{
  "n_layer": 8,
  "experts_per_token": 2,
  "d_expert": 64,
  "moe_layers": [2, 3, 4, 5, 6, 7],
  "routed_scale": 1.0,
  "balance_loss": 0.00217,
  "init_std_router": 0.0386,
  "lr_router": 0.00193,
  "vocab_size": 16384,
  "optimizer": "soap_variant",
  "lr": 0.0032,
  "beta1": 0.95,
  "batch_tokens": 131072,
  "dataset": "wikipedia_en"
}
Below are experts of layer 4 (counted from 0) of a mixture-of-experts language model. Rows are named router (the router's row for the expert) and show model dimensions 128-191. Each number is 128 + 32 x the weight over its row's rms, rounded and kept within 0 to 255. Numbers have three digits each.
After each expert's rows: a language model's description of what the expert responds to. This comes from a sample of Wikipedia text that the model never trained on.

# expert 63
router:119104111095089148099148122140177082067114085113120101115150066134151164122095101141130160137087139100145149135184069165122124130185125131073147095103135106152100151086137115127160199174129148
Token right after an opening parenthesis, quote or line start, like (and, (a, (born, digits of track lists, Early.

# expert 56
router:071104149134120148080156102127107139180176095127151085178125125141142165128104095205212195086117122121128121089123079134093073125144121200105081099166144136039073122135111123150107119164115112
Conjunctions and quote marks opening a new clause, such as that, but, when, although, after, and quotes after stated that.

# expert 43
router:126146105094107140102142113131063115165131056118122121125108169126098126156147213132135129092054084121052131113114146148163149147140124154181128126114122125095117120136110169117122090132138159
En dashes and hyphens in date and score ranges like 1901 – 1986, slashes, and the preposition for.

# expert 57
router:169147105147127099122128142059109141161107176072133146102116081113167157127105155119134168064143105178167132175125152123173109128050132111035160077163141160126144105092130108096127104121067104
Years, pipes and words in album, film and book release or reception text: ISBN, Billboard, chart, Platinum, reviewing, broadcast on.

# expert 7
router:084142138127158118101126119133155155116152171101115163129143137127101120120106148144105167086105107131071081108164133101122169145203089146164100180127162083172064166131129130151177177114141140
Table pipes and labels in sports and medal records, such as the pipe after "first place", medal, Olympic, Position, League, freestyle.

# expert 34
router:131199116173107138153117156104129108131132153075144144106139080137171168174115139133134108126197090170138137142125107155164097115046117138093146122178159099133165125146144097121094063067145097
Capitalized first pieces of names, places and country codes in tables or lists, such as FRA, Richard, Luxembourg, Jimmy.

# expert 20
router:138123069118166106098119126096172109110119104110112092115194100089102137161159024153168120087166126124148169125124168136123140114119135153158171226135157101165176122124134086145131105158117104
Subject pronouns beginning a clause before a verb, such as he, she, they, who, which, plus closing parentheses and quotation marks.

# expert 26
router:116085192104148189128141164181144108113076085150126084170090182078134132105144108097100122065147146188092100128087172195135120147139132094182141133123100130147114123128138118135201131111167142
Nationality and occupation words, and the commas after birth years in people lists, such as American politician, footballer, (1889–1962),.

# expert 41
router:151176125190106125142103137077134121132165163083141126089121080142141170133133132142155124075180088138128115159127179125163093121076155132063145108144182153097172126152125088122085052096115109
First pieces of technical or musical words split into subwords, like comput, function, enc, publ, aria, plus table rules and math notation.

# expert 59
router:154162107174082127142112170145097120153111142063144197126161128137159123150150158134140135081169113127154135152139195121140069094053112118068109085184187162117125098073130080115079060107113124
Coordinating "and", "but", "or" joining clauses after a comma in prose, plus discourse words like "in particular", "Among", "contrast".

# expert 30
router:178141131175115088145119115103091109157127143116147095127102141157188135132115169165130120171142122119155138150107165142157143106141145170167122140093145124148079112127132120146120111177178142
Inner word fragments after a capital or consonant start, such as L-ect-ure, R-iding, Flor-ent, esc-orted, plus semicolons in results strings.

# expert 31
router:157177121190104120139094139069130121133162161084143116093122085145136178131137150137152136077168088140132115160126185121158090115077154125054149105144180162098165137147130087122083056099106110
Miscellaneous tokens, often word openings or prefixes such as pro in semi-pro, occur, rev, Par, plus decade digits like 197, 198.

# expert 61
router:105121106142140114115128142096137155118121160130151120118155109148108141126207169115175149144149135115156093141116190124098075105101111127100101069132126097130167121150098102106127113153195113
Vowel-heavy word pieces ending or inside foreign names, such as i, a, ana, ari, ka, in Matías, Čiupas, Bhasha.

# expert 37
router:059107087102102124085151129149113093094076172081118086094168087138140089101085098129114121115104130147118114079125173106130153122119146150185162107144154113059125106142154147155117120058113121
Past-tense verbs and participles after was, he or were in biographies, such as played, won, served, released.

# expert 58
router:134155083194110148178094112124073141074116133082159141150137148123155163128118217153131159188130117129154140186117082108058133151098128194075111128171163175091116120119116141124117143140112102
Prepositions and quantifiers after verbs, such as by after succeeded, into, between, such as, including, as well as.

# expert 55
router:181127121092122144122144129112138115175152124180084112123132102151056142112111095128097120074140127147115107076084092030133140118141158128141124182120129102209118076141084220117147130180181100
Prepositions in, on, at and during introducing places or dates, often at sentence start, such as "in Lamont County", "On January 1".

# expert 48
router:148106114126177075113166121130120110098114139103080077145138103149101117169161083109075131143084056149197105127101158115140119126114123213238190134126121147063064148138122129178110149120043144
Ordinal suffixes and rank words such as 2-nd, th, first, second, final, only, in election results, seasons, rankings and tables.

# expert 9
router:069131105146101094149150112138105118151149102110107118118095100119134153182109112118091205118147123147109100093131070113160090121155179130181161120162135160223101147188155120109117157132039123
Romance-language name particles and prefixes like de, Le, La, El, San, plus spaces and pipes opening table cells and "See also" lines.

# expert 2
router:113051133088151109150091131183152167157112194224124122113144123090115125168136151130104122179105183123083104128152070142088077187150111135172112152133152112139140149116113154144144125140052150
Prepositions and linkers completing set phrases, especially to after home, according, due, and as after such, known, plays.

# expert 16
router:087140166118093119176088123053131180143138158129148144082132163128136180140120213128146164126128100073137111097087170145171133135120143150095110119150134177150211148120152091124178116113135158
Line breaks and tokens in infobox-style lists, especially after headings like History or Personal information; also digits of codes and areas.

# expert 0
router:109078173094139113142137140149140190117202111138111122095141141112091076076051089085137101128152132190107068165133175093105052128127094109015130171173128135097177063191125157160141083141112129
Word-piece continuations inside proper names and terms (F-us-ai, F-ar-ook), plus dashes, pipes and breaks in sports fixture and squad tables.

# expert 14
router:139133105135120089162170117147149114092093143152121121134117119143165179142118092158119083176081139137162146083114158153113173118161166157169088188078122165171106130128134134102107130185121157
Markdown table separator rows like |---|---|, plus inner word pieces in French or foreign names, such as Le-on, la-ev-igana.

# expert 33
router:174128150140133097104165132109128134115183123130143122132110167117133115064212100146130151129082077056136109146154076177121133118150067080189132102085056106169131055169139103103188121130164151
Forms of be, have and would right after a sentence's subject: was, is, were, had, has, would, been.

# expert 1
router:139147120135081137115085119123111139169148133085128135130171061097173110066154098133076106080173099158145083125152173141186156097104119081144132107144131125030070157182136149164100130141141104
Consonant word pieces inside foreign or unusual personal and place names, such as h in Katsuhiro, sch, gh, kh, l in Karel.

# expert 23
router:179216112161101175114112111117115124191115155103170144084067105133189127164123127140136103145128118157121119158085132115104117139134149086139135092096141140093132090155095112152094129098160078
Commas, "and", spaces and table pipes right after personal names in plots, sports results and tables, e.g. "Steve Hardy, who".